python train.py --n_layer=14 --d_model=224 --n_experts=64 --router_score="softmax" --normalize_top_k=true --lr_router=0.000289 --tie_embeddings=false --lr=0.00371 --beta2=0.99 --grad_clip=1.0 --steps=11248
Below are experts of layer 9 (counted from 0) of a mixture-of-experts language model. Rows are named gate (a neuron's input weights, with its number), up (a neuron's input weights, with its number), down (a neuron's output weights, with its number) and show model dimensions 0-223. Each number is 128 + 32 x the weight over its row's rms, rounded and kept within 0 to 255. Numbers have three digits each.
Before each expert's rows: a language model's description of what the expert responds to. This comes from a sample of Wikipedia text that the model never trained on.

# expert 12
Description: Opening fragments of longer words, mostly Latinate prefixes after an article or to, e.g. em(phasis), re(-signed), Am, Comm, administr.
gate0:174171124086129138095087107084153152171094132143136103110127095141105114159124124134146138127099110153091136098089135086146124131171178123132151139113148153125111166140109083115094113111114141138138152102149132060076163176105139090156155123173082090136155072174186216156151099124160155152150126135118151144105129126030117102096065209140219158095137125111126124046095059134187116154106150123091159146137172197141141103143149147090121165159096146127059098110091165098170134091067181132167127159115115056158117136106130151144178171104093114149115191101142130106160130163106114146120142082130148104114175149130138123134141182102194076116150168130148138048121123121122170084105
up0:151156087160181107118092129089116185160167143136172114141153123122113103129171120124134200144085094157095133104128115090124154097142149130125079101139126196156106067123152152104137209153059131164126126194162115102090141118162146120086187165143166110195174166134131097111161133114113133087102107132164130130138119128102106180101146159047190153116061101092125138047160119167145174166154165082199145116126174150133168084119142162118116160157146144116096124106120145157161181081108155151148105085085118186118153064151136104108059159145153116119099154177123176145110167161098086130145132141164132123053154156119145123131109088162115080118126099135132155055174105151122181136086
down0:112151076090099127106145128107145100179198066114193167108080080110054143111123106166109171109111192118138110168115160085142134153104100144094133183120101155079126109140138129147077120168095155181156120134092184093081182152136091089115134141136140125113117182157138161147107158129128125161121056146115093050133111115156111127134134130158125121158128125131131108157105163111161123146102095126175145104142052128113133169135106121103134103192177159192128106108130081062156153124176140133142151137087092146118116119107145142085157197065160154085140177156099088111162117148132173128090102089169164046159166126216063118118067167126072121111094140082168100122112130130148156135089
gate1:192133188102097107122127109125132133178183122135120123146126059122104169107131171118132091129043163181141125151141164105136145128158152074095136108122102155134121148114167121154124082117127186096138203106082132126091116172116204105185059125143168148098095122126169129097137169098117196175148162130129155098081144133122146127137109148093130108126147095162144144123103170127121077118173119166083100143148187152126122120135161089118127090112129133114083138120175166152128188093122173177097104142166122154148104125078128122103151142122100185089211169162121113127191170138115184157134139152170017085140135108115187077138162157114130063146070190133152119163108109090180124133091
up1:096152065173116161115085120041142129173110134157154136132193125123128097125131122161137127102143133121089120097177103172152144106139184137129117139091131142182083109118105188120067148139122126108109127167161159064083108133087153168166097210112131149076152126152166095113182201109079099136139128135129125180117144123109184181111081065088179166118166054191042138092175160158110113098162143119112116133095066133140100145154122161126098140128107150133135088115074111087136143088104148095109098100079173148107076099122117161105162119076101113087141160084050116155170101163113122115116178201135123145120124130150136139161096146127138130096138137163133159171198145165117111098096
down1:087105107071144160111120162137088136147123186105111098106115155102164092156136123124122139131158136074169085184119174172197067155113174202140163113102165122121140123121104117131147115039050116099111113123123138113133170122136169140140138161132107102095117167063107135132159122134086147202161089083177142108218068131136082069175120051149148112142115162092094142165132100116127182164122104121126139120097145116148132141153191112154118140091153096180135131096144106153095087152151146092185134087106161154130159143119108144106109150133160132116175096083137094143131119166175136131121131141166095080122122128096088067167155163075120156138082134067215187169109094080146109147158
gate2:130124085095100078110102130150091159124146162106129120149110106107107142120110073181132119145162104118087129137076142089150130126117152097148130113117159207144107152147135027101134199102150117113111138117103100098145183134125146238136116120145149159118126149098114145136121170128165126111188106190143129137142114178110138110155164160093170129080141111162161113068109155079079107124124159110121169148082125159096132087118172099138140129109105194106112080109116121097127173168121220159126120223147101138173140065143125171128130097136112088139080124098109098128167138058200161149155150077121167127162147154097127143120151121083098231160095108165157073100096105120111142160073
up2:163133099047190114104037086086113151128075121114108145226096119146153134123151131161140095111136095144080109109101127036184150138134153065119157132113140110183100161181148123072149183121124185091121122158109129144121123138108132152093104164126143108088156121096091138145119147158167131091138105157119139126117149172129156135102185137087129131148102158141169091099115175112100137119085141100145163143116137134161118124126163108165102141134130184143117092114124128052205094150146153140074075147136163148174120086138125191140109065108099114157085166114105155153181069109155107083131104112187070102140157123077120110111126205124135217159107145150134149094067145090178145119118
down2:119116128148082131136163111105170131168190123196111070121095096108165146058161158092101191119170088158117156128128141107122121120165115105046152080114091100108192175078110063086129176170135113141146113121164146144162174118088105126180096058104123116120120140082145100143173078164150121106098176101075134163132108140128106117174145139165120144106156141087117122013104135150135092192189107155105171068113141087156102102161063169143185126143093180083143075164126074104104140121104110181114113144183133108096162136138183127112171130124109109097097095154137073127104146136110140100091127177094093149127104126159092120158100171141108131154128123138105090103123144139098083164118
gate3:147076125154146060099143208122148158123122177109110086134095141144062115124170165135141167112173159108112194143138122138123098109146140132096104093122162107098220135108130128151157125069131136070102124110138127068098073138113133149120143105164103106169108185139088171186153135125136113111121165151099143138190091108113142131134081109092082107166119133165134054142142113075085091154122152114097133097073100124176148141105133142137124167078144139100090157121126159159135127111074209082138125147139178130145073160128112173178068143122145113160145103135147117096138187143141174125147172159119193191193100128134144125142111166076141081106066192056167083112110062095140116115145
up3:086100193157121112100091118159118141087129094096141156159152147136109149053099127134105121132127149171166162141145054137122130109130108168131112144072096111148124107102088123135104106166149132184150125146155144160147120108093169113172121119152101173133099132112067123113142105138116132154136241129189086132182118116147121114133117183154183183104180123171119187099113054187165121165192119137110161152084116112186108114125135073152118124113053216122163136192104138046165104108171132176096107137085117164110157151124027100132106114122127141061134135169111106124081079098132158157135120091126115116124123103165099129100146124128139092149206121109131136093148099131110084156170
down3:145103136136109107107081096103123144171127146140150145159151131120143173134077096165136089102081102157182103158105109119131077135127160128119093165163182095127101150150116083103122163138070144166110162080142148139093095187102090160100083176136086135171092086125162059120112162136123171171158108162134103118127167166153159171155128185153093140133128086156176137109157097125159103110111108151060077149148107110124129080137103096100105193148144054100070105132126089162120081139112081148104154134070134162120064148160124070166111142154090107114140129106181143058182125118170115103156089131057118102142136129091097073109090148100178144140118108085128103022142100101132060066123
gate4:155138161104119133089088126131170141108088125086091110104147116151060107130175107144110156180087170097092124129172165109115092084121174075180136103124181157082123156110202115107146147117131141113193108154104093058143104174131146139067139153102136108144057114115138118102110134073093180141104149120179102127108103148123115149125155096136164165132171135094149132118170114134110121114153112129064167124088147111128166149104187167114152173106136114176123156171208113147138171076081175133135092132200207162131158155099107098175163156104079164133120137203079099129105096128130165152129094075153121113115144151146106164141131121130221104137146115165199138168053112140092106118088
up4:157113160111106138098065118104148112124082116097126143154152129112114122135119102168098181140086240074125135102144161114144113084105166142178125127140189141087151178105152145164114166119081122154174065173092083100151154166160165134119093133093108120125069125095111144088124127091119145140102109120120093118118090162125104131102179083130157140151168154106137114115170121142104141123173105154062131149050164081150159173086124135140151133124214150173134152111153106149161204049061167132109110173208223146181160200155144096144155127115105128100159155155136112151108133152133158144128077101147150106126115173130101157111140124100203146100154141176125142149076108136110088123098
down4:099125144122194144142124130171167165183108136019127106100075119075083140082120103154095107149063190150063086128132200142102145188137149119112127187132128094137129132163138134121125158135118119129173159114135125135142125055105120184124190164175108083171069123131116124112105110117115064129108101139173167055129069112133117146072148086108149091133094173207131134162089141176090183075103103166097131093127155111112202172096125108149127145093107159096145130143155143099203180086164177134150176089113092124167091112164106161142126125092134110161121170144107151143135106127115078139113105103120111166148077112122142163161123082115120125112131133060143085131143114135138111150080
gate5:134175092137101107166214162131124123192135100143104139144160165159088134057145068148168084153116099142178101136160191116112147112111133132190172152133136140144091112182132128134119013150133103093123146129170112150135075140115118137122133127163080146092151063103157158135141189156069141167174121091113137174128100151115141089093126098086120100096164129082080217116133098135157101079120098127117146138129060107100130135155127139106113106146108122124084129161105145128202064105144212123087086080168175130117093122147123133119148151011112101112104098163086125126183133134097167153070178117104102102125127090118126109103153117156094133166090158109107134132149103129103152126108
up5:119060186185111125116135144160130179118134208141099111123101114079137140192119215120102132138123110111124181139129108154183087190093086145099112122148153086143165126121161095095144153108135152106136087137134134130101148137151169055121161074091170093181123165191114161104086081124140096099094139122120171100110171075117085166115118176140138107161073119121109123140047126110100160151079139103156114135072187104135112192182118127140145163044166136149153107154124124130089172196123110122161161149134137085151154147106153156113157132174161161131139130129175140112119129180178122046141127100090178141142099153134148104124095166171135100100146131164100104101091122118096066087186
down5:087168128050211113124066142124104193101098099159176100173111153092120081089138137164107158161174119087070160105150090134101150127117140105141142131118135173165127168160178200149155117180120083202114062176096141135085143121131099197138119162115056134111116091147116153100159123099137106131080151138087150159124119159144152127112069104164093137091086139134100150109114133116172105151099175114192100078150127153113096080079135098165129142155168201153148134159103120163102155119157055149074074143069136067111120103111116124108163091121116100144123128107175088133138091102167113178150106112127121164189155120154086137117096155168178165111129173166117153105158116149095151122146
gate6:109116143103142142158120155193087085182085103101045096119174134186096077126086112104033166143121162130111064156152125195152151110144069132135097148095137184144108182149152109137107127109138161146124139151138090109096096157097150126095135128112083135118162166074065139163063151112096119086158141129116118111129191142128111129141106136107144150071155140114131190131150117057117136113139180177116120124117193111103088084169140194157141082107167107095156155150123137127049136151118209155147112165172117081184142149091159147114117132115092156122136128134131100119189117110106115129133163162116130116107116074124109106112110124091092115192140168135202081141164075181135152191126
up6:162112205120074132132089127169148136164112109130098124124124062100111137155123097116078126136141141083093159095132158088138136107079131128170137124151066144108136171140110084090118096174160040170105151111165107134188163164161110154096115147177113175167129163111082146119155130164183097139137174152135118128081094175092117089157144160080170144081137105115059112059091146103131126146151143174132150138074184168073145108071104133131131177072155129139111143119075132168126128140129181131086132181153124086150115124127157115136101127103073144116049150176177138147175126149155141211067116114155105126166099115130140068150128143123110140127125150097181091154146055124187122125055
down6:129092135101170149109134107135074190156104170131127129150145106145128124129104134168180149094158142177150084179156113149092132171156124148168132146200098134119145071123123142179122086167146178123092084140193128116104166132121149143092153172149107169144113105137123108133058052182143162094119153096138197142182183144135129115115146104062142146150096120169157144115134171214120128145171167097152108115135145120145163116112184100091141112196108146077146121131143190154186114106121050121148144150040131127108122129138160097180070194170151122134107167108098085093082109120111111097088142147103108075170184156133135133129153193131156092112126162086118048164132101143153139148149
gate7:112103192111174152093066142123125153186178152127114115148104147084101126143162160159107154111095115171127140138083142095108124158065134140138156192159120100151154090127158128152091096122136055133124101094152121117139179118099159101132155142131119049102145140173104166117168176129165202076127141117190105112144102096120081123086190158125165085095118192122170138138124103132131083138143058107131088077172127133140137149110169112195160158118201160132089187050142174069165139098067179171121111169136113117107114146097084102156127115118141144120130156126198143079137146138153095157126190108153122113131143125169107157060076105149144117106120117114084161113132029130143142138126
up7:091105213108162136156194079105160125137127128087144105153105140077126120180168106165084134137198154134116107159078129110131168101139098184097087143137103127106133130114177113132114115128174135128183127126080200114122115134104148192086151157088153170095140163156135144148100117121120126145163133138116157118156115166028153135181089131100109165119094138172113110181158140112154113121156146166105172128161181163118156115120112088126094132172115136149199092156194113070101145135120133164077095191162105147149096066106156158113071160129201167145125133095091116151138180130053132167173150171136156163133138140138116054122125112113084077121110122142176081170189178100122167125125
down7:203140155121188138168164087089177143150102161158180082155121158140106138103125136106136125189170140183165172080143125144127153124143121113085080118109104159135042119134132085130056146180092095134196121151095150098134095167091120149120126106135075101115134157120142187064101083182110172137112146126127135118134122135121160106133115189127102119169190149110127119103149126210127158113127062178181144124092119099080100095114113096121102157131136090122161040173158100066134140134069183191145120108071112118107111061153151089143134144113170109176118135126160122127124120135121193134117122109106221177117146197157140130144128129134162119106106108174095117106166123090152117095114
gate8:130185113134080119069085081161172111122160070127083124066134121158155126119128132033113154134166124163123142154166157127118081189100081096127179065117137095114158139113158132116095187110137164075128122090138109104125177121122077161136142148153076153124110132069116153090122088118139092139171127139046099081090140084115114129079158113120118120094114149147158177095138109125105194126204084097150158096087144107111151145095146132173149130078131099143126112119190121150162115153065163139098109113127136161127136131193105153150153103114162087069149072070101145194154096127139176167128097127169109135095121125143130114055120112144134086164124134139098058113095112161117165040086
up8:097157103165102116138105105140144133079132073095091073094114210174156112130111152114141128132151123125194120082127085132153122151113081116129160132146117135130121110146146109073145150116164101142124147183130147111082125142118127116102143162107097116079142105100147143166176148092120098152118162113139111142142076137109099099132047103117141191138171091144158155175102194122155119203128082162108120154100064124095152143222099084164147056097121078134166108153115156146194124075165123190130065148110151113088127175138156150118079138097103112164169121114125157125119087239100117160108132124127170100151133066142120143086137131135171128136121101183149078113091051148140167107203
down8:161187101136088136161148122108155114092130104178145115178105128164117100112119138134136142094165118134121158148120141109117158181125130147109068058140106166146113143174092146128091061133190125101118124146159139144182180094170127122093042096142115152120115098196098150146123089121107071099087164118119167159156129131147097185133128143130163124112088125090123180135062102112131073133166058140168189107089105082158098136094171145123094108161129161142176197087130152147141189137132148161130054167113122091135155090171104168172082099132120108148156148179131145086160148073098094122136130128134097166061066141117110175143176133181110128148123116182158090161075129142212144147087
gate9:098142076162141144036122087124156082152112139131101163166138136195144162120065165129118116117144133157113172145130097123131142093181108088186114148163139150176085105141118149112150092136104093100072139108091116077078129091133123152150178162158152139131127146147097166113110152110107138173148142124123144099181083191170120070078118134116129132131157126153132127100119080106148129139162083141110193128140058132124151136097198165167163081121141096178085062175077142117188148098101165195169142086152140117204081083151110174135198161109092114175170135069160084134160159135148154135084180091162094158116084098150117149128121114130113189140135125102128170125192093136160133126093
up9:057138119114112112161139138178125152126099204121128128145202155122125140124155181117040176181123135131144119130086175124090101177101136144147103159167141122080181179154151113097103076105151144155162151190117097110183129133103174157086136024173125131102081152128125121110132093118164121176112206152126125162184172139116102153139137133154129168162137111149139125161110150119102141142084125123135115058154130123136104164214144116121145173132103126095138144073117139120111167178122142139101072114104159147138093129069113136140120060184171125128168104148103133179067123139095095112127113093071120149093135100115139138105079162108174126099124166117125043067188141089069099145123
down9:160146116130087145154132079136175159122153117141160129206137112159085135141085153138160086154138133103070104113119086228202181127143124158150182171135111140140113118055145130116096179079133123181096121077129124077121144106078110128153172146159070169104123135156114157105126151123192166085123133128137178148093186098158142100126153152122132107122072181193161156158170179094182115096116129203133081140152118048121135163137138072141098047150162071123161181145183139150135174136108140106169169084116114126109145108144121129105110143085127081127112107135139194134125088117169149155138140177133142114113124128171149130146110085163192129132189100131124135078119112163161139151090
gate10:172159125145172113158116116156160116166108137083176129191159117101124094111121135104155157105099112100130114092142152156131142113096117118106111143182147145126141074162112124152105081159075141121135105063172144127142085140106152126086159129142139087161083148095125171197189112091143175138113159157101118112115150137073156158166133123105142036184114134105100154128124067088155076083072129095043186084145107118117135150062144129142124103111131149112152112076167176122091166063113128129175123194125071164079123149100161122152113111128109106176179124134154114106111098179064088120177135215164065159114166123169140122043120128176156117119101138168160132122125180149142153104105
up10:192168143128152108139112144100156147121113162091199092163132121078103030135065114056076188130070126103130079107126132124141193103089105091106103115089131189115138103150119162160120143116054115106124127078158155129112125136125140138124126139119140089154129143126124177169148109124143177093122161140072127133142153108070129111127133110108138138135115076110119101118125107089116072165122106075091169152143131104115096090075103154107163094147144164082104110086089151097110166069097167110163070132105148139080150050111128104185066092093116127174171197144132105153111140121074101147161203177172126169109155114154130154039117114113171109159102094171137127108115172160100157100124
down10:094131061156122172158118130128115116105161096125068151135094162144186086090136158177088164160074120120096062121196075150133141174155189140094136102099091067100096119181129120105158126111119101155122156112084199140132153133144161128121118109158219120179139097136072123055142060133125148100152084077114116114127135132102063128098122144082119145101144094133090092107131139133112096182130120106104141069131146178061122088132132119120096095133105127185099120156078093079086129084074077069184121130106117096176103103090105127146139066133153112101138145160061115114096110110139172132124124116204155075132131123148099114089110135171111122123158122151139069162141082179129104094111
gate11:106137092088169093097114161147129100128093100108119099129136103107076114117057140149162104139088093122122150144155152148113144093186117112131151116178121143119091090105116242169186173123131139129174167118141110147129090137094108108118173094108080137174137076146090169132113060181125134091137132091066122097183086125121140065179093117117148116101111185089062136146133146136091097106181104124140170122091082109143130128114157107191168100147117055097162166112142086109136155149144123098148118083139149106169103148167163163107117180132047126133150100094110138100161130105048136122176171148139103142093145089039100174102125096085143121128121160085130161117055108155138106182112
up11:170080177167150102135164184107143127062206127185152134132124172172116119154156109128112155125080152109082137165079078178172109194119113074162121117091131176127093123122110067151114136101153133143123165138131206138158170128119115090084108093097097123097120119126173141127125117094085122118137185070130221149169144130102136166130118129123093111089145025147094097107108138099182136180160103186116129144139167140142125179198136110106099196089160139137104106110150168110090141088100132106083068124096145146111152166097127169137150144146123105137142136127101131125128146124123203130170089155119183118185114139147128145144164107085102136144126134152069156099149089110094179157210
down11:168163139153147089114130149131166120116108121086124104135150160088107150158143135139167135114086109126119112126107156119100093153086124116110103189186107133148110093108090095097171161152149148103187111129134167104133145127176082094099100178145185114104082133143137143137147118083164154086123075147183089175146106061136127112173097092139114080113186110152142121097063104142111152111144152127107064155119105131119177116156157112132167153111140173178099153103137103218197105186162124124179135140109111135181102146109062129084172188073123181129088102115109239150109140174161084112114093081137112098092071118134099091111107191136137145115153085194156094071105162147144150158167
gate12:073130156150144129086050172167166136099110112138128134083145091107149149118122101114127177147074139144138087137104152137130091085112151111075122183138180135092136170150169150139112100075135099115175060104090088139116123135119145145075152072121147140099093095119115137107102175144113137133157137134078165184112105162110155116142123152092139122081099099123150148192130169065122132141148154189101154128132144094060061108073162086130131087145170075126161155119121166112170141115080137098094185121157144068210174150145107080136164127075081084109181091164157083134128131186143154154146141096112118139118141131165178218115168211118171091105144079136126103103097098155148129130096
up12:124100177220140167120142127127142129149088141122147100201144131136144130152156154147131094164088119082150099152144171164128137194062128141132074106130111130119134094125183102104157177131121165088136109129144100115218159078195143146154122133152058126162211131078100137132143113126139140148138130116141108190188084147071077091145111113134146154126153074109132103122133183158113162139155103107096161101136137058130128169139165091131102168090143083121149094146120185080071088119042081135199125116079136108158107141167147112170111147166113207148112105183192113142145132113107119078129148133138132161169068064115112129165169149092137117110091126121171162129133123100169101129123
down12:132115089109110171122140126091090095085099157126138081121064143131114034191083108115120158131130207097150104101113114118134118114154103187075136139125165191134103108148094113175082117122050142149132132142164147153077114231090134131121147150058155108060135106145118100196072119129122167143139156165133116155108093122161109174132128126145100188110146211179104079124141122145079145167096099088126131120167130133090152135121143167071104132180078126152123094157115106074073163151144118146111152108104211087125157121126132142165211100163166161180183133115152131057158139140137139169135113135178160152156157082169108141131135114132120142118123152103148105132178128127147125158143
gate13:163123070139123121105113186099148119126060047104083156114165062134117183118159145102142133107099135095063105120112190130163124074161116128167087101114167151161172124181120127088139141133101123125108158092171126080112100133140098126115209159175124138092075131145127164134179166112143143156071110101132148160072150110113172146133157137109124133182162136136122100175069127093140146145167166126168133137153151094180147093145170172177110162106178114125089117121145120129114125100136160157175086121143114085123109198136084193103132179101100112110077167179137148133146137071119167159126132193098089177136143039126169121114171159146147116151120095139208109066119078142164096099143
up13:108087192066151151104200026142119144121185207082154107153093140123114086170116101173149105123088123121164138124088127107122186113136157140101122171102097105118165171134126120193074129139176086110065106153115115188177152101126148143173116099125127097106133105146152123121123107123156107084151202146140099152179141147163078145177064176127099117126110102148193173109178119138161103119098129135091138119086105171091125125101101115088134155124131112127162163166118109125126180106150112118101162175095131177129125088056132069176135125149163134102142151131138136153091128186151149102112085058188178099126100198117077103152078085117138139109114143093073148164134178132126139137107
down13:156125174111088121124164172140073111170046095140158116136149163203093131106110163178067134167102099120180137129094116161101149116111190141118149134125068173144150094150097134135138064133140101114109131138192133157203101091148140145110086195105174092076093129118070107169143168118101111144137150164119118189110244126151172106108142075141120158134069106144142163125115081082086137137142127055123097112155101131120098162146096168148149131167110119067133129147147090137161068109109116149134187136154138135153112147102145126107091087152127096209116163104118101113156104135142165105178122104078107146189107142131169118129124217112164172119131112100115131159083158134140126075114
gate14:190191188121138139115107184137171112139060084086165100134065166119120114150135140117121124161108144123094144101141150156138151116114166137113166126110122130072155189113152119085167133161121170119094186107136158116104162101139075080148127100104071134138070129066086148141078167113158193160110154163099159112094097189115117081133129116148110140195165096105129186131168095090084060127181162151105119169162163130109113099116163144083126174124175151081175113106122110177175148139092178183109138121091151177133137138122094094109174150058087122123142059117137054159142102084116114161077155080142110143121133127127111116075107137112158138154100108112110065090090103121162113068132
up14:088129107074086106088144066153107108129169148148092160117125141145110169110090135134154093105174098164167147124119094160092101121124045135125091112124115128146099025107114152198114099096145122129124096172162119154175142172094186145072151123146107142103164150201187096099127117158140082127132133109141090140145164047142160136143135120060182097106043147157120132127123128168143163139110107127129092070110127144123100135163081151180169109176044108176105173172109099106094187131117110086144090142152147106059107116148113170142112117183161130159121177124127167109101135144089178066176134185129117129150155150128138159096157140164110091091176147112174136118152133136086089156101
down14:137161140102091191171108156173110154091107113113143176099125075046136147124097158086156123140154154122135106154158159174179123156121137152182129138115116131172123107070134142148128167154116101082071174169104152159081160094120093153088161129094145114079155108123172120022141078172125133078159174123115133178091099117132160175159106142138108138134047116176125127161088171159149148156090164137107128160124156081101124162126178105101156153122067135152166122153137155139134120165133105140170181186128152120065083139139143167095038084080176115094141142175089141122144112153132098104143141087121176120108078099139120168148159111112159119112117203182131191122103106121080176106126
gate15:167124124110109156118118145120101158143091098091126150132097094179144112108120185107074092143111161142160097142136170110129091114155188148073128149095091076122167148133182122078176105100097125147144127127107142121145141098152180093189214090177063140216123089131091102170208165165151127142207142140044165109110110112122149093147167129099130163142162128116168118072132171177090123168160131123168120155145113138124104132089144123106139141170144113114146141144153191115201159079128179126129151121166155127161106166074081133176140105094118154108170141155129091066124095104148159095122156083184127088117132079147125118113115145164164157181103144176180093108106066158150082136153
up15:082156106142148108051106074116107147107132170163065115106143061129111133141157106194096153104096087177154171145123086103161103155115108183160144160159123095184084144160102169145100108179129174087134173125079145125150107123131174188114151112116153115076172122123142108113108092138156125129095120175099073091145146114140102096156106146098116123155134148117159132104089160147126111115152130062181122090154124040106130114206097156129114131085093168085167136195103137156080067161169129166115097158132107179124158092100245155079145166154156140104122151099138127106128139125111107142108115093125118159073139105154152122158078139078117158115120081110056176121161170113148088168144
down15:135157086122078147120178089119229147150147128142144167153113069121113163146080150152163141113153079169107171143046112207138139120114138111082087113108113115159144149132119148111120128163149127150075162186148088172053150140102144158184188186127144119136123182097195114125112127099118153165122127193125131147080101164110121110138163148106151075149099163136081113195161139166158118129130125135110144196041116067074125122149152154124160135129159139144142141179108128160135065163089171160168141155146146099122139087101147104126140158097170106139137178190189138165134161104113143097097179098169165140098117165131144167146145148108152160106081173156159079132122116082070126136112
gate16:101111097104100108107171180112095152169194114077133062084140131111139170103153145195104149137102127134042153099145133119152109102127139101142136149067136112164124121135161132123100061097079230102086106080144089134083133119086106171111150116181110110128152133135152135149152148051169158174161095126052130089156145141129110106136206118150078114109164097123181101090116134211111109126186124092172113147170131108105101126165132150164109174134127126128153148189121140092160048086093191131170173114152136136109113150136109152138167130109125098120176103122155081116120102126139145193104175116091186147107171147110169139146095071105109175131138186114085135089118100143134095134145
up16:147097126184080153168150122072112104105108111101142108179141091172130153160103150176131142114084154125161109123147103149093119154122132155139130202228094172084131126165163179079126113096132144109124131147131137148120121107150121161098123129149098068106207181156126175121121111151107145134067159164143189169177107101115154132128118121113158126078094078169091157103143102159192190177152146098126071087139156125139146110178185106077119083097077106107154079073186165092162122182140117099127140158171157155077095137115162186180105144167135147104160124165100068153099149134162124166143162153130171139115079088110145148203128120154114140117144180116130138095105145141156109152050
down16:087169113144092097081150162092121108109129128131112161104126129106122109148120110098123136185101083147095166093144106161099113157174110176102193149098151091092136138116123101105107167119103138111175103159157103040147161116133077135180096144041112169157131183158157123148080109156085080122143170129129138165102161142173145204180121082130158102195087163181124076183144124131125121143137142108070115045118129118169110159176102120133089169134119171136073128161119151138123109112104066140049103142140124157150111078165178122116080043084075175098121087146121191135153099136137144130117134155172150128105153174100133170187122072096139120108096133066100128113138129110126111152163
gate17:105148148052077135126110162089159062153145068113079081117053174109115064130115182145128121156128163165078148132099129079148165177139137165133150126144120139125088162173168134132161044083125213131118131046132133083101114117109125139107131125120083162172157203128132148145147154116152135132161102109137151181124142145105121155087189105138093135074121090153197108164109115141105116123147074112129141112109178120121160105102158107126123118079119137138094088091178097142145121137076181067173135135116120075114124154113061161152127088108149057175118110160121101100174137118088147164142126169088139153082173107136088134174111065088156106094147180112169156160100129123147138156172
up17:086127139142158121102106160135166111187142084139100080169178129091139122115117141137110120157057120146047136094158080118105129135174178126121126151108111056152191159113129096123120119080101197115129106153161087153133173130142146152089144174158132132160106101173162120087160113114160137161219134205143092143108158122119150094151175193114176125098141093137129169080174061117146091135151106134170157153140128086134102138104129111071125183123106085097114100150141131109172089146130116165158151189175042173127107139056132113141111072195171143124157116128150129108124094155091121120115133115099082131139184140141220073097125134153108117118126139123110122107097191153170075092115
down17:091155093208173144152130107133109113108135148182119127074124121131175140155157176115071149162126120113123133155130155150120095155107178091116159130126141108132176178146143127118156089121142195134166092131073132119096100189126120120118179072122143072119215094162140145081151113105127152110165203098133119155122084168140133106077200120103130119173089104076087105040090104100130145189150182090167127153123089142073114133136150105186175122152141146138081115148134165130113140118101108124146197161158157085169096103131134160155096036108142098161127103112102139080121142116158150153185073131128149136125174130120091114167192122148173158164154136133125179127071173116097158179169
gate18:166151119153130056091110195105109132136087181118097155084162081122118149086157105153089149102115106131132116180116143106129198111115149081164141140163133095154121183114159151136127128109107094065134121084105155159044115128103125108118117104150192146130093179070068160114074134135137135144162106130093184092107132115134181110150181102093113118131130139135066088122112108113066103169129107157150088082148120130075121081107158113175177102149112170121139127128113167160155085089102155077113094116153143160173067160104091124066061202174146066150162159056120148125130128112163160153149156119152102149169121158137129184090144108085140215184103126145129143076141128134158113110099
up18:166128177106112195123080112111126187151152113087116124123108076126140121138121143082110135090098139133128151134103136128184107107144110107191054133143097127137123113169139182091097068119152091092180170143118143163115168120148136113175157129203090090132042081168118059160156065151078148102098162125123161177178099083255126133170118123178079095160104110153122166108139147118129111082073142098105083129111139111201072148090166160148115139122164131092137144156147148117130184119154103086117100171139194138097100108115094118129121179190098114094169141143141154087148150159135085112178133140101104126141123111130136145157102134152150098112096156105134186175099147136120116123130
down18:173105123063061142156139095109145160086142148135163183130087115166144105111130152151120134163115130146151026116089127125106168118190119132127074122116110063157128128152137157063124185152160191122134154118072137137187129112125141148101215101142112108108087132112173163172085174135084083196110147115112136147103194167113143114101112122132134124148078150157100161107140112136176118164118142131174098111134109075172119117168143155128145136151163141165137141168128154084099103185128193073132090088166104165106124105159151055112129129173148154098073169090154183106130109142169096143158107081122171077186162089071105181147152100130134158085066169109135101147096153138117124107092
gate19:136152141098113138129093104111128119163105198104126105111194116124088080073126131155101158099069109147136107120108142130170093155115141195104137107100137150099070153138180101151149061127127157118067121065119086131130075157143053118136108118111149077208068131099122131161126141175113177184167156135150134104092074144171122086127089132174095085164108185164163113143073096174109178107151142167086184111142113161098113112162127141164131111178166162155116132122133186166159119097088211127126122107134148133165156146107153121145142144120108147125150049063140089115164096091164090110143185108065151147122130199105135166158112127131108128116081183117118129141095179147088102092158
up19:130156167125112157105144092164173114126111137188147154118113135142102164136085158138143140133157189095136146140074160136144131055159142145098084094116179106076142172138073129138083119110176125098133163174096093142127157106189117152107085094116120124075127163098121112115177090093186109122105063143076147130126167081134140113143147163091126120094091141100131097058198133123119139118144195149161094176111161161101145165147078172159116118095149087069059082120143092184091103133154109132112081172152107116108142211149149111125114052162142057123125137140134111148200102137153157145126128102145113133155073129090144152143117096053150121045181062101105103126079129134134167126129
down19:121141127166138122108068122094113117081216139063119096185119121198134083143120143170129065123108120090123086146091089145111126080087113106171174137146184128130129169124116145111164099099067180123152130156141088104064102093119137121124108133133126130186146105109138151147126063082122166141130088167181106140142092141128144102132143090112142121118099123053115097082171174124138153152109190112138061144071094131193066142118119105080110168203122139173147153094075073142122136114102103147126135104116128095181183147146149109126161132135211109101052127085114163091187106163159129175134135083170187110082159156183130108105152122141113076119142106109119108145140123106164172147155
gate20:130186133164109090158131154113141120170136115138108115097113037124085176117112127141061142139124111151141183133157203179122076146123158106158160157086110135114119100089137163138209095105134219094100169098123166089123151169091110110100109105115125111104142141108168138109121181144148157151156136154111153070087142143151117154153120154120161119098142137134061174165104141123143177155141131209095129132130160099087138110132117160174128151120128078125074147135044170111146149168085133149159177111187152200109116149085076132125102125149075122131070097135124168142162135120132169103153192121178128078116122133157148140129112169155204126178138116159169187153174125062191123159105
up20:121165093189136060190143089105165131129115062139083125120147097119117105111154081066109153129116067132146169069151174120143059150133117095148154169125105163131132156104127169171146101125176237120082157134048143070123199169146109157113124141111091124146121201158114110120099147122153147146172149115103098075087116139130106160145133129103152107098107119116099154139189182172108143203123136171131120134122133210142135073153095141148109116092111089123089136142056117135147093157068138137168134155163142131156109133072087129135152156150121153169131113135098118185124076121081183116126163148144121159105173111148204154087109140152154130149129116121110198171137111086175135128092
down20:109125159130184107111145106161150169142124117137107135078066110100121108134183107140132131155101101170103115134118084157177139065112063139147101090125141134180070129154136188099209083112177115102139116084061110157132128179081109145189112158053106171160133148065097092107071163090165090146126147085126193148161152130178168114168117079121100116111155121110100139148074105131104141147128143162059132069116116120113155110111099157103119069133121098120088127194157154093100179132204121093130098092161137111152084106122172134136086138101097120170055126126146096161156131154139139102226146092105153138124122099125156072106129172075151112143110119186102164124134135151136162140158